Weights of a small mixture-of-experts language model, trained from scratch on English Wikipedia.
Experts: 32 experts in each of 16 layers, 96 SwiGLU neurons an expert, 2 picks a token, 8 empty slots to pick, a shared expert of 128 neurons.
Training: a variant of Muon for the experts, 468M tokens, 7143 steps.
Below are experts of layer 10 (counted from 0) of a mixture-of-experts language model. Rows are named router (the router's row for the expert), gate (a neuron's input weights, with its number), up (a neuron's input weights, with its number) and show model dimensions 0-127. Each number is 200 + 30 x the weight over its row's rms, rounded and kept within 0 to 999.
Before each expert's rows: "gets" lists some tokens that make up at least twice as much of what it gets as of all text. This comes from a sample of Wikipedia text that the model never trained on. Tokens count by the router's weight.

# expert 11
gets: ")", " |", "\"", " he", "%", " which"
router,165,227,232,242,198,144,180,162,163,214,227,183,182,226,218,170,169,193,228,241,182,210,222,169,183,238,224,221,198,250,250,239,208,199,238,184,234,204,210,110,218,189,153,174,206,215,183,210,160,249,213,221,202,167,217,197,190,228,194,237,158,201,182,187,235,180,199,168,187,168,189,207,160,201,229,204,188,144,226,213,210,192,256,182,191,218,196,130,170,169,120,220,160,171,213,213,227,192,207,185,145,180,273,210,201,102,230,215,169,179,139,212,196,195,186,223,153,246,234,236,194,159,222,185,206,177,152,151
gate0,172,231,153,256,184,249,164,172,186,260,144,227,210,123,206,194,150,200,208,185,218,243,209,156,206,222,159,199,217,203,194,272,150,225,206,192,204,197,182,148,286,203,187,240,163,231,214,173,206,147,228,224,199,187,177,205,187,195,188,198,250,276,194,209,227,176,139,197,193,186,209,211,186,234,187,201,207,123,222,189,184,198,223,167,121,180,193,182,148,165,165,202,202,226,219,254,168,159,220,239,141,226,231,243,174,177,228,285,207,207,168,200,223,241,172,197,200,214,182,188,215,164,178,202,233,171,188,155
up0,168,203,166,181,206,202,220,222,185,196,184,209,241,161,189,221,162,179,181,175,206,217,228,267,164,226,225,179,270,215,222,183,227,230,180,192,163,213,213,128,204,252,222,216,208,202,236,198,154,180,238,266,192,190,236,225,221,195,190,198,132,225,223,184,181,223,186,159,199,192,219,145,188,156,225,233,158,184,217,187,185,206,231,215,216,215,198,151,231,206,165,199,150,217,216,155,231,150,196,196,207,169,213,246,239,181,185,194,175,293,176,197,165,192,201,236,211,168,197,216,202,181,245,156,238,219,175,197

# expert 21
gets: " two", " of", "000", " more", " other", " one"
router,155,195,179,172,179,158,159,170,170,277,227,221,209,213,204,228,139,202,228,252,204,179,198,245,193,187,228,192,222,174,186,139,216,214,195,237,226,190,237,171,183,168,177,218,169,168,215,164,184,212,273,213,182,204,167,250,186,237,200,211,237,192,185,135,224,207,265,207,206,177,133,171,229,214,251,216,176,178,288,145,162,193,235,228,234,253,225,143,174,139,229,193,170,224,186,219,241,227,239,212,156,165,225,187,157,169,231,190,228,196,197,214,172,201,168,228,171,219,184,250,201,242,175,217,205,142,168,173
gate0,234,177,224,156,192,202,170,209,173,249,254,199,219,244,226,182,218,172,193,239,136,208,247,218,156,152,149,183,195,201,197,232,205,235,193,177,173,247,209,199,174,181,184,184,191,219,187,227,213,213,221,160,217,184,249,232,216,222,150,218,228,218,228,183,136,185,259,231,216,164,188,231,204,170,207,203,191,137,237,172,201,169,227,188,222,208,192,158,162,201,225,181,207,155,147,146,234,223,198,148,166,167,185,169,198,185,212,192,231,201,191,192,210,216,166,189,240,213,190,230,188,152,216,247,222,212,163,240
up0,217,212,201,199,181,223,191,215,217,138,194,218,174,211,215,206,243,214,243,193,191,208,161,205,220,212,169,200,187,228,222,233,223,233,206,210,227,278,220,215,211,209,175,190,103,210,204,218,216,215,180,203,153,175,269,181,203,210,218,171,207,202,195,199,178,223,183,218,213,154,217,208,224,200,243,212,206,169,228,203,215,188,173,234,197,229,218,184,194,178,166,236,235,160,182,164,164,165,201,212,112,198,242,229,239,218,235,188,208,251,224,216,205,186,234,170,241,195,249,162,179,178,231,195,162,186,156,247

# expert 20
gets: "\n", "==", "===", " ==", "ro", "===="
router,184,259,268,206,211,202,167,189,193,201,219,218,220,226,207,170,188,149,260,242,246,207,151,214,200,220,178,144,186,171,224,211,242,226,227,197,257,180,215,213,202,199,203,160,225,237,193,175,197,177,237,202,166,194,210,263,175,246,219,226,181,190,236,164,231,221,299,210,211,153,210,203,183,216,252,161,147,153,200,202,144,211,271,158,155,226,192,182,151,209,167,189,195,180,220,239,202,180,232,185,185,180,229,196,178,164,244,207,192,213,196,211,210,183,162,233,171,220,193,196,220,183,170,215,172,192,206,212
gate0,181,174,234,223,190,204,222,235,191,207,214,227,177,160,172,194,228,203,209,183,219,143,184,179,179,183,134,134,194,197,208,191,147,208,226,174,146,202,220,232,196,177,236,239,255,223,165,138,190,195,233,212,223,214,189,221,185,192,198,172,194,213,181,189,188,201,249,182,172,158,162,212,208,204,219,199,150,248,153,167,180,242,224,131,144,251,179,245,206,149,163,177,234,217,181,173,210,242,272,148,209,188,242,232,201,243,241,153,168,157,179,135,212,174,228,241,174,217,183,146,151,177,211,213,192,159,204,213
up0,181,213,257,145,152,260,203,143,244,219,193,282,193,144,215,192,250,224,202,208,233,175,235,151,180,169,178,141,129,165,199,212,175,213,181,196,188,212,208,159,208,227,243,201,218,239,164,243,189,188,162,219,172,281,222,204,214,162,226,172,208,203,206,166,229,187,218,214,170,184,175,184,237,167,206,158,250,200,185,152,202,216,245,185,217,265,156,197,149,173,215,211,205,199,190,175,164,189,222,214,201,205,246,157,164,221,215,165,186,176,195,206,225,167,216,199,223,214,177,260,149,203,199,217,151,184,190,262

# expert 15
gets: " a", " his", " the", " was", " an", " first"
router,202,234,174,207,188,176,157,186,177,247,214,192,180,259,213,197,137,213,188,240,228,243,223,219,193,219,207,189,166,211,213,184,225,226,169,211,242,185,189,198,219,200,180,213,201,222,201,187,201,187,227,247,181,209,215,204,131,274,208,204,193,169,210,212,262,221,232,200,162,174,213,183,161,233,243,189,168,180,184,200,180,174,217,222,210,239,185,141,186,186,182,242,221,139,170,171,255,186,265,189,199,187,196,197,206,144,189,168,203,241,159,166,205,224,215,181,192,229,226,217,138,195,174,205,186,201,201,186
gate0,188,205,186,245,207,230,203,176,206,184,173,154,126,196,147,126,136,215,195,227,189,205,264,206,214,164,179,211,178,143,171,211,234,182,180,259,175,190,226,161,228,220,204,242,155,169,224,196,208,242,185,203,199,222,200,152,216,178,227,267,213,190,264,217,212,179,200,168,201,267,193,184,179,250,210,198,211,223,208,254,214,157,217,185,225,201,220,240,185,173,197,246,160,199,205,213,229,160,250,165,221,198,241,151,204,178,227,230,197,176,177,243,183,178,181,220,204,199,167,237,229,189,215,176,223,158,222,173
up0,271,240,192,201,218,202,166,217,191,210,188,214,234,225,249,183,178,219,237,162,195,139,187,188,231,199,205,248,216,215,182,203,176,194,203,236,201,226,194,191,173,224,173,173,250,232,184,220,213,177,187,215,188,189,196,249,158,183,213,189,199,216,192,187,183,247,214,264,166,184,261,186,260,191,172,223,248,175,195,238,206,148,182,238,213,198,228,132,195,219,185,174,226,189,158,209,150,218,221,224,217,177,211,179,211,180,244,147,193,198,217,180,175,186,194,155,138,174,201,161,198,180,204,245,171,241,191,247

# expert 12
gets: "s", "es", "ers", " they", "ings", "ions"
router,141,213,221,214,209,142,202,192,183,192,234,237,182,208,238,221,184,179,191,243,200,186,220,166,186,190,174,174,210,189,198,186,190,208,234,194,226,169,207,195,205,205,217,151,173,254,172,178,198,208,187,227,203,167,219,287,174,182,199,236,223,201,199,196,236,230,223,212,190,165,224,170,195,216,184,165,176,157,236,181,148,200,267,217,187,259,243,169,175,160,202,192,170,208,216,169,167,217,288,196,208,171,239,186,194,145,241,251,168,264,184,175,156,254,204,226,181,201,220,202,218,181,171,205,205,201,140,160
gate0,180,207,202,199,207,189,190,205,190,274,210,194,228,200,206,235,228,224,214,185,167,161,166,219,224,180,244,214,188,207,197,170,177,208,212,199,210,183,238,192,257,102,142,207,193,252,186,174,240,219,152,224,141,199,228,173,194,203,169,254,205,215,231,170,214,266,197,232,167,195,186,161,292,208,202,188,231,184,184,198,152,207,218,210,197,165,148,191,203,183,170,163,135,257,205,188,196,163,252,172,199,227,241,187,227,223,213,235,177,252,183,177,145,170,212,195,193,211,208,159,142,173,230,216,227,175,180,229
up0,202,178,151,172,218,199,225,200,169,199,202,125,186,214,127,182,272,207,216,186,185,217,163,249,203,163,168,225,246,236,237,211,198,271,180,241,218,265,162,141,216,207,258,228,189,173,183,216,238,172,195,223,224,213,183,201,205,181,228,186,232,185,185,242,131,219,162,177,202,207,182,185,203,138,246,208,224,185,217,239,198,212,188,197,230,192,234,188,162,177,204,217,253,262,184,222,222,210,170,204,193,195,150,216,214,204,179,153,201,206,257,236,244,225,205,174,200,216,156,186,248,186,215,155,185,171,191,188

# expert 10
gets: " in", " of", " on", " from", " In", " at"
router,155,208,216,201,212,171,198,164,160,220,133,205,196,218,249,218,140,151,237,239,233,217,193,191,198,180,205,141,214,235,248,131,231,206,214,243,214,227,230,208,222,203,189,141,189,212,202,204,155,171,270,186,189,203,181,219,172,219,246,170,179,192,195,181,218,229,204,209,225,175,211,195,181,173,164,178,215,154,200,208,220,205,192,162,163,224,156,168,166,189,148,212,183,163,188,208,234,232,216,209,192,153,170,154,160,137,198,194,146,252,122,209,197,245,171,207,183,237,215,223,190,168,174,181,218,203,169,174
gate0,180,194,227,173,193,181,274,198,179,221,210,208,196,228,184,189,150,189,241,225,221,214,251,176,206,204,197,195,190,168,176,207,216,201,169,205,225,223,251,206,216,248,214,192,170,179,221,259,206,238,176,235,238,226,235,184,182,165,162,193,171,224,239,182,221,203,198,165,228,199,147,245,195,204,179,230,157,167,165,178,238,199,181,152,223,167,205,199,204,279,212,197,187,160,175,237,231,234,200,168,202,193,178,191,212,212,217,148,164,257,151,224,222,226,252,150,151,206,219,194,201,276,205,211,194,243,163,191
up0,187,223,212,209,257,205,235,224,238,218,172,177,150,196,173,205,205,224,156,213,162,240,203,247,246,225,197,196,187,229,225,160,200,163,151,167,146,170,180,192,227,186,154,241,205,232,256,136,213,164,171,165,174,201,207,184,240,258,190,206,198,163,226,194,218,243,191,190,179,186,177,204,226,212,148,222,190,214,224,231,120,185,202,228,186,181,165,230,195,195,233,177,200,166,222,163,175,176,264,229,131,193,185,236,229,194,206,203,249,196,260,232,202,226,161,244,233,216,161,232,189,178,202,241,255,197,215,240

# expert 18
gets: " |", ",", "th", " m", " July", " August"
router,164,181,203,201,222,204,166,201,169,188,202,192,177,181,222,194,185,185,233,221,210,227,135,189,212,213,212,179,185,232,231,156,196,233,242,203,273,225,199,170,206,152,140,185,184,262,190,195,162,218,235,199,170,220,186,210,128,235,231,206,204,167,231,157,196,208,280,203,171,188,204,213,226,210,206,169,170,133,171,187,170,168,248,223,212,253,149,160,123,156,191,208,177,175,201,175,230,167,243,185,209,202,193,157,182,132,200,171,196,178,155,241,193,215,209,190,162,232,176,184,158,180,183,158,226,189,194,204
gate0,195,207,180,255,222,230,206,135,215,204,205,157,218,177,214,214,190,209,206,187,264,178,159,146,108,175,232,151,278,182,226,218,233,211,246,193,210,171,200,196,166,176,183,209,182,180,163,194,199,198,242,175,244,211,211,200,214,225,235,167,250,203,193,145,213,195,215,178,175,183,198,148,173,182,179,192,179,204,214,245,215,232,193,168,182,196,143,168,142,182,182,172,198,173,167,190,225,208,245,194,218,198,185,188,194,195,196,192,179,194,167,203,234,158,173,187,207,234,192,181,168,152,203,228,210,218,153,178
up0,202,242,164,230,194,192,173,152,154,303,240,153,233,181,243,119,184,207,151,207,179,168,200,178,194,138,239,234,245,177,223,199,199,176,174,246,173,186,205,175,168,235,240,195,183,189,220,205,191,171,166,172,218,229,220,211,201,154,217,205,178,246,179,191,218,235,243,210,152,195,235,204,219,216,222,206,221,219,253,173,217,172,180,224,158,209,155,217,159,221,189,205,220,164,219,180,234,182,223,212,183,137,243,244,201,207,191,207,213,211,173,189,177,209,252,221,197,216,176,212,223,219,186,224,176,183,192,252

# expert 6
gets: "'s", "'", " their", " his", " her", "I"
router,198,248,181,185,215,201,195,146,192,206,265,221,192,233,245,162,197,158,222,210,196,195,145,200,194,193,244,192,224,175,196,144,248,190,184,230,246,222,176,177,278,226,206,192,241,189,143,170,189,173,188,184,174,157,186,230,182,220,203,226,235,218,156,157,256,200,251,147,219,161,189,192,171,184,228,139,160,154,238,177,183,202,216,199,186,190,206,169,164,180,143,202,220,183,203,167,201,257,234,179,166,181,199,172,139,157,207,218,207,243,175,215,201,187,210,216,217,254,277,229,162,173,190,176,195,172,182,164
gate0,185,218,253,192,244,188,205,194,177,194,206,230,157,168,162,195,207,228,215,206,227,246,180,198,217,212,205,266,165,222,224,209,199,164,183,196,222,246,210,194,190,229,190,224,140,185,163,227,159,195,187,193,206,172,230,237,145,216,252,187,241,126,202,188,201,232,218,219,215,233,213,196,181,203,233,204,207,183,178,221,218,236,191,173,219,186,230,158,154,174,164,153,212,176,253,191,165,250,215,193,217,196,242,159,189,191,179,179,249,212,176,216,267,216,228,191,197,249,213,158,212,252,235,196,120,215,247,188
up0,166,212,203,129,200,176,180,277,205,195,176,191,153,221,224,206,190,168,209,164,197,217,216,155,195,174,196,160,197,213,168,260,215,153,191,169,199,173,219,223,211,210,171,161,219,185,193,240,172,220,170,209,135,216,164,169,183,198,205,173,228,199,160,185,174,200,213,214,174,190,278,182,166,201,195,212,151,195,203,205,273,193,245,114,203,221,262,175,186,233,212,227,199,194,196,141,218,199,182,248,189,168,230,159,263,185,238,198,198,176,212,206,185,207,179,248,152,160,196,196,202,233,167,164,236,196,216,244

# expert 14
gets: " D", " B", " M", " L", " T", " C"
router,210,245,214,225,189,121,188,217,174,227,183,247,179,240,224,200,189,136,229,242,206,240,157,211,193,166,212,158,208,170,212,166,210,178,170,208,257,177,224,148,218,199,217,185,163,203,175,207,183,171,235,237,175,243,199,243,156,218,166,192,154,189,231,176,256,195,273,193,209,181,185,205,158,217,200,173,179,137,205,236,194,152,264,236,232,231,184,146,121,184,184,220,170,192,208,229,194,234,232,203,183,166,182,162,197,177,185,196,178,208,147,210,192,211,183,217,154,228,234,222,201,186,201,196,157,180,219,179
gate0,144,179,182,241,184,176,128,181,212,182,195,203,214,173,175,207,235,179,234,135,190,200,214,250,217,192,140,247,258,169,216,196,268,221,207,206,232,194,217,218,154,180,174,167,179,167,213,209,151,225,203,240,154,208,204,162,189,237,191,212,184,233,167,210,178,262,205,184,230,214,188,189,156,195,249,183,180,180,195,141,182,211,227,187,197,196,222,199,162,148,228,196,210,206,182,315,158,208,239,243,205,205,217,184,156,197,202,226,144,222,198,210,173,226,205,157,183,235,156,157,190,228,202,164,210,232,230,234
up0,220,195,216,136,213,173,214,241,176,223,185,205,159,161,240,120,213,197,147,203,147,236,206,210,230,200,177,222,261,137,177,267,211,172,212,190,188,194,237,180,210,227,204,207,202,180,223,219,188,204,218,184,170,197,195,213,228,191,162,157,192,221,174,144,227,300,187,236,212,196,175,226,158,205,223,201,221,253,210,154,186,236,193,197,227,183,218,186,203,162,205,217,212,193,172,199,187,180,172,222,204,160,195,195,187,203,174,186,176,270,167,190,240,223,211,245,232,193,227,146,271,219,201,212,219,168,213,149

# expert 25
gets: "i", "a", "an", "o", "on", "en"
router,162,186,187,250,242,176,200,176,180,230,228,234,191,262,226,182,198,156,228,273,246,167,175,198,155,220,224,169,178,208,152,213,190,222,177,193,209,157,202,196,208,191,159,170,162,237,218,189,187,237,219,173,173,235,193,217,189,232,235,205,157,243,194,179,230,174,232,185,205,172,163,186,193,216,185,151,219,165,220,184,172,240,229,224,171,232,242,196,151,237,187,220,197,164,180,167,230,239,237,163,195,208,185,173,185,136,209,209,206,178,215,208,214,212,168,211,206,215,219,194,197,192,169,207,206,165,168,188
gate0,188,157,215,190,237,185,191,187,214,174,154,198,164,210,255,189,184,177,202,189,196,163,216,189,202,188,242,207,213,210,196,202,168,162,189,172,226,163,220,173,187,197,201,250,208,224,175,200,193,213,259,185,217,189,206,252,213,209,207,222,164,217,197,179,229,254,186,195,108,216,136,189,238,224,211,205,213,250,282,190,230,173,200,214,168,156,232,199,190,213,241,234,235,141,165,182,200,225,186,244,186,246,214,185,175,192,243,212,195,236,228,213,187,201,194,192,223,198,213,223,179,196,170,253,182,191,186,261
up0,240,247,178,198,150,172,236,224,214,221,210,226,211,199,209,196,248,272,228,222,254,194,161,172,214,207,208,158,215,230,215,254,229,268,226,191,144,189,204,250,199,187,200,183,199,175,155,188,189,254,209,203,167,173,211,208,170,235,171,254,154,185,241,176,226,157,213,172,181,227,172,205,260,195,171,168,206,185,247,173,188,204,191,173,177,214,183,232,206,202,184,269,203,156,225,225,182,252,166,201,178,282,174,208,231,183,220,208,147,170,213,203,180,250,159,185,236,160,206,152,202,178,178,212,184,218,129,197

# expert 8
gets: ":", "-", " (", "′", "–", "19"
router,109,227,209,211,220,181,184,171,175,204,150,200,158,227,185,188,172,186,212,211,214,215,149,202,197,193,209,158,186,197,190,159,224,234,210,227,204,253,188,163,206,191,136,168,174,197,199,176,147,175,256,205,181,189,208,230,129,183,269,229,181,215,185,234,203,194,219,178,201,194,168,232,216,207,192,179,207,145,237,239,180,162,207,186,175,262,211,170,143,182,202,188,145,173,217,245,182,209,212,206,180,190,229,147,175,123,239,208,229,192,169,188,173,244,184,243,160,244,219,168,197,193,149,178,152,201,218,170
gate0,207,243,135,233,233,150,218,195,219,210,160,198,170,170,216,196,187,232,223,189,170,174,172,189,141,192,156,179,193,178,218,196,185,215,229,240,188,178,205,155,160,197,181,210,157,189,239,273,244,239,179,224,266,167,224,218,158,214,250,194,179,210,181,136,178,216,217,220,186,192,245,207,263,175,216,168,205,209,232,239,160,216,223,209,250,222,240,228,200,173,198,187,163,189,218,214,216,227,205,193,230,182,181,161,211,225,201,169,209,136,204,164,160,219,213,266,197,208,170,193,217,149,190,122,182,198,189,172
up0,196,213,206,174,184,162,184,160,157,143,169,202,204,229,226,244,173,216,201,239,164,182,209,154,196,207,144,158,177,147,171,170,192,212,221,168,193,217,210,174,197,140,203,232,176,204,167,165,244,233,210,236,234,173,207,193,212,173,162,183,217,170,163,287,208,147,212,165,188,213,189,192,176,172,181,250,212,203,193,185,190,253,198,236,227,177,181,170,195,163,182,199,212,195,162,211,274,176,182,172,243,206,230,188,169,236,201,203,255,170,155,217,234,245,239,210,207,230,223,233,248,141,133,191,164,249,167,193

# expert 29
gets: "\n", " also", "ly", " well", " then", "ally"
router,181,204,230,218,245,165,209,215,165,188,171,199,153,235,249,204,208,202,213,231,197,201,212,175,177,162,142,150,209,148,213,160,222,208,165,199,241,206,189,181,241,208,165,189,175,185,196,184,144,170,246,208,212,159,195,214,163,234,226,215,204,214,183,202,269,178,255,188,172,164,183,199,193,209,256,171,170,151,208,229,171,215,291,220,204,231,179,191,142,183,201,192,181,215,179,217,248,219,227,177,179,163,207,168,167,176,292,194,205,238,156,206,163,229,137,208,191,212,223,185,206,175,145,204,177,207,213,158
gate0,158,224,202,225,186,176,179,205,187,207,239,206,155,197,242,133,177,220,222,185,223,182,169,153,213,213,176,215,226,197,212,210,187,225,202,173,202,180,219,217,214,192,142,153,201,175,233,158,173,213,193,176,285,172,216,198,200,205,208,156,207,197,224,236,192,217,242,144,167,201,163,214,185,231,266,184,170,170,199,252,234,217,147,230,242,242,201,212,199,175,213,245,176,201,136,178,172,190,199,206,201,240,208,214,235,246,176,235,190,197,160,189,201,191,210,193,158,154,188,206,270,214,164,184,202,299,203,113
up0,225,221,146,177,157,214,176,190,208,178,230,215,165,228,217,218,161,186,191,162,171,191,166,220,261,180,191,200,219,201,212,170,134,221,206,216,166,131,197,196,168,232,162,198,213,135,234,165,238,222,199,107,202,213,157,220,200,199,168,173,195,225,202,199,170,226,223,176,189,201,212,187,166,196,233,240,144,180,158,188,168,184,164,224,202,218,156,195,209,167,198,225,198,232,166,195,215,174,207,160,229,230,219,199,267,204,196,192,212,209,236,270,192,241,195,196,142,163,202,228,252,221,169,232,166,232,166,144

# expert 30
gets: " (", "–", "-", " \"", "/", "("
router,183,245,185,213,224,222,188,144,196,227,221,218,192,221,181,196,195,182,236,248,211,175,202,236,179,223,222,172,147,217,237,174,164,210,164,221,253,243,234,179,210,211,196,194,218,210,179,203,201,161,211,191,190,181,225,241,167,218,265,212,148,183,200,197,216,211,226,208,210,202,169,202,192,166,259,191,241,138,212,197,192,192,290,175,187,235,176,182,154,176,184,201,195,194,213,235,208,216,223,196,161,179,211,189,174,172,280,203,198,292,174,197,194,254,189,204,221,229,210,212,179,147,189,165,181,205,226,177
gate0,240,240,221,184,233,177,147,213,190,216,219,183,227,176,132,247,225,212,182,200,181,243,220,241,178,255,228,232,208,230,186,215,227,210,238,260,194,201,187,181,205,267,216,163,219,125,194,234,188,230,218,202,195,213,173,193,181,176,210,138,184,195,224,201,221,233,219,208,242,213,223,215,223,153,174,241,179,148,217,169,164,199,192,178,179,176,213,205,183,169,192,192,197,183,203,187,181,211,217,179,232,237,247,236,175,170,225,162,235,195,203,175,180,201,147,211,183,240,215,216,197,115,176,191,164,194,202,167
up0,238,232,176,218,182,230,182,183,231,205,192,155,199,178,175,185,191,185,168,234,182,187,189,191,254,192,134,214,223,195,187,195,181,218,213,152,197,193,174,178,212,245,189,180,211,230,218,170,190,162,185,208,182,255,200,195,210,238,213,205,162,191,228,251,201,175,182,233,164,210,216,157,217,209,207,141,266,167,148,198,183,191,200,252,225,235,178,226,183,214,237,227,212,157,221,107,173,182,166,189,148,224,123,207,194,154,184,203,151,153,215,185,206,145,134,187,183,174,207,201,198,230,204,212,155,193,155,174

# expert 13
gets: " of", " to", " by", " for", " with", " as"
router,177,260,210,194,185,181,209,222,157,217,160,209,224,189,220,217,202,165,253,248,176,135,208,274,153,231,165,181,196,205,237,158,231,171,161,205,230,187,188,171,234,199,172,199,169,245,233,173,116,155,207,189,177,214,181,207,197,257,188,211,180,193,183,176,211,178,227,226,214,187,186,216,206,215,197,185,188,196,212,215,177,223,251,166,183,230,224,159,190,202,191,204,142,203,208,195,262,214,236,166,156,140,194,173,168,175,201,192,243,242,165,199,192,240,223,224,151,231,224,245,169,143,180,198,166,180,173,191
gate0,190,175,214,209,145,199,158,177,213,236,217,185,189,213,247,189,173,186,183,172,212,189,216,247,245,175,182,225,164,234,254,237,141,136,185,174,246,187,217,192,180,178,188,171,200,165,222,182,218,183,243,225,204,177,210,197,218,195,183,185,208,266,166,223,211,282,224,201,184,200,238,164,245,204,203,242,189,159,157,209,144,226,234,203,196,171,225,164,172,197,239,169,226,202,223,183,210,182,194,217,188,226,190,211,193,211,216,226,191,134,195,173,222,205,185,216,229,149,166,234,213,263,225,207,239,226,169,258
up0,217,207,188,229,169,205,226,204,246,213,254,204,236,204,210,209,215,206,213,216,176,217,178,254,209,156,212,158,199,179,172,213,172,180,257,182,201,160,172,143,150,217,157,159,218,172,174,241,215,245,205,251,163,198,192,231,243,242,204,202,183,194,203,165,192,195,174,188,212,236,217,206,175,234,274,197,216,204,189,152,235,218,223,169,197,180,235,186,215,204,247,170,214,184,208,232,189,194,194,154,246,250,211,158,201,234,198,200,226,210,241,132,211,163,212,202,211,205,204,156,235,180,181,243,244,209,153,227

# expert 2
gets: " the", " was", " a", " is", " The", " were"
router,174,213,216,183,222,164,221,165,141,239,222,242,184,243,208,195,179,162,207,254,215,187,198,203,175,179,196,198,206,179,171,206,224,222,184,166,246,242,214,198,226,188,207,209,196,201,200,161,142,186,194,243,181,187,176,223,177,229,210,225,205,210,192,141,199,194,215,183,221,177,203,270,161,226,268,184,156,131,217,251,207,187,226,171,203,280,248,147,206,150,227,233,186,199,200,235,193,231,232,182,229,155,194,171,165,160,216,205,168,176,185,226,166,225,165,253,190,219,228,216,186,253,192,178,186,153,242,196
gate0,231,186,248,157,174,227,188,161,184,241,246,195,206,185,199,203,218,255,175,212,222,209,167,229,181,207,192,192,167,154,170,233,175,184,188,151,179,235,215,273,191,198,181,215,180,204,164,200,184,270,218,200,248,239,164,207,183,234,153,172,224,155,207,222,186,152,224,235,225,191,138,231,202,231,193,176,214,196,212,211,189,200,219,134,165,187,225,177,182,184,229,183,182,197,171,216,199,232,211,206,202,219,205,215,210,200,203,245,204,248,156,246,178,207,224,260,222,167,199,222,198,246,217,155,220,198,209,308
up0,192,210,212,248,205,208,181,225,193,218,231,234,179,195,214,193,189,225,227,173,202,232,199,198,198,197,213,185,232,229,228,184,149,177,213,193,204,224,210,188,167,158,161,192,164,186,244,175,189,207,166,165,202,196,222,233,209,212,185,197,186,192,212,241,171,222,180,246,190,177,252,145,271,179,227,225,273,197,204,187,265,183,141,209,154,207,132,186,197,238,223,221,165,169,235,227,156,215,229,127,220,231,204,148,193,185,172,245,257,244,230,191,158,240,197,200,185,244,203,238,203,214,146,225,210,197,236,264

# expert 5
gets: " The", " the", " United", " New", " de", " An"
router,156,244,228,176,209,175,218,150,203,203,165,234,212,233,236,158,182,199,244,241,193,210,169,230,171,200,191,180,184,185,195,189,211,249,156,196,215,208,223,171,232,219,154,155,173,197,195,181,191,187,210,202,160,236,152,246,171,222,261,229,198,216,161,206,226,213,249,225,217,174,202,218,218,245,217,211,194,143,221,236,133,226,213,240,176,199,191,207,156,175,200,207,166,178,233,183,251,242,259,184,166,180,195,191,167,167,238,175,196,201,230,203,205,184,144,259,181,268,254,188,192,201,197,187,195,177,195,164
gate0,161,219,194,157,200,198,196,230,189,157,175,192,181,183,212,230,205,236,184,216,255,171,217,267,182,172,212,218,182,221,182,197,250,175,185,204,276,112,199,180,135,256,129,160,186,182,195,141,231,246,206,169,203,215,209,222,188,236,213,276,187,199,180,226,159,243,208,229,172,200,253,288,200,215,192,203,157,209,204,239,172,216,187,251,204,238,267,184,167,200,224,223,202,192,196,210,220,210,186,178,173,229,213,139,164,190,195,113,272,227,184,201,206,205,228,212,208,219,246,213,188,175,215,216,144,183,208,224
up0,180,256,208,251,165,203,184,166,225,179,202,193,185,179,230,171,193,201,233,201,214,201,205,222,173,153,222,208,226,198,233,192,230,172,268,226,199,134,245,148,205,218,169,216,212,207,236,216,187,222,202,162,151,212,188,145,180,201,204,238,177,229,223,150,223,256,210,186,202,196,270,221,188,201,204,145,172,224,227,225,172,223,171,149,216,223,238,204,212,223,174,228,231,182,219,266,186,235,232,225,164,197,226,216,148,195,213,170,201,206,248,152,230,213,216,225,194,230,245,175,152,183,227,240,239,154,187,255

# expert 1
gets: "h", " ", "i", " he", "g", "ah"
router,172,216,187,192,187,193,163,135,189,200,220,167,150,198,209,193,192,163,243,199,198,192,208,238,178,195,179,170,202,175,185,158,204,217,189,191,216,220,242,206,190,211,160,220,181,215,206,183,152,247,225,220,167,138,194,184,198,231,244,180,176,248,184,210,279,245,199,200,187,163,178,177,183,222,196,206,195,201,195,220,193,166,233,175,211,205,191,161,150,149,193,215,202,195,194,231,249,206,241,185,169,181,236,156,223,177,211,194,196,235,130,241,179,236,206,258,147,212,255,205,169,184,154,189,215,189,182,189
gate0,187,230,172,118,206,147,188,203,219,222,186,212,186,171,259,234,234,176,159,138,138,207,180,183,207,225,239,158,212,216,179,233,220,214,163,214,191,218,197,187,186,196,235,171,145,191,202,175,134,274,195,263,207,153,228,191,176,220,220,199,215,208,179,203,195,206,167,229,204,193,181,180,202,240,155,165,173,185,160,195,153,204,230,148,185,198,165,185,177,163,194,189,205,227,208,172,256,174,138,191,183,166,162,188,245,180,199,202,275,230,201,237,187,215,194,206,228,216,193,213,194,202,171,134,190,158,189,245
up0,186,182,182,145,253,161,202,185,214,216,211,196,192,204,177,213,220,148,191,199,183,238,196,217,194,184,187,223,179,218,124,211,196,223,220,210,183,223,217,194,223,181,209,174,167,251,220,191,143,220,265,217,217,229,282,183,201,176,197,176,212,209,146,215,199,229,175,229,176,190,153,197,225,178,195,168,194,209,233,230,211,197,109,181,234,182,188,179,188,231,196,253,266,226,226,198,227,211,140,203,175,200,176,175,198,184,210,194,208,197,211,170,123,203,168,201,239,223,213,201,214,233,163,226,173,181,200,197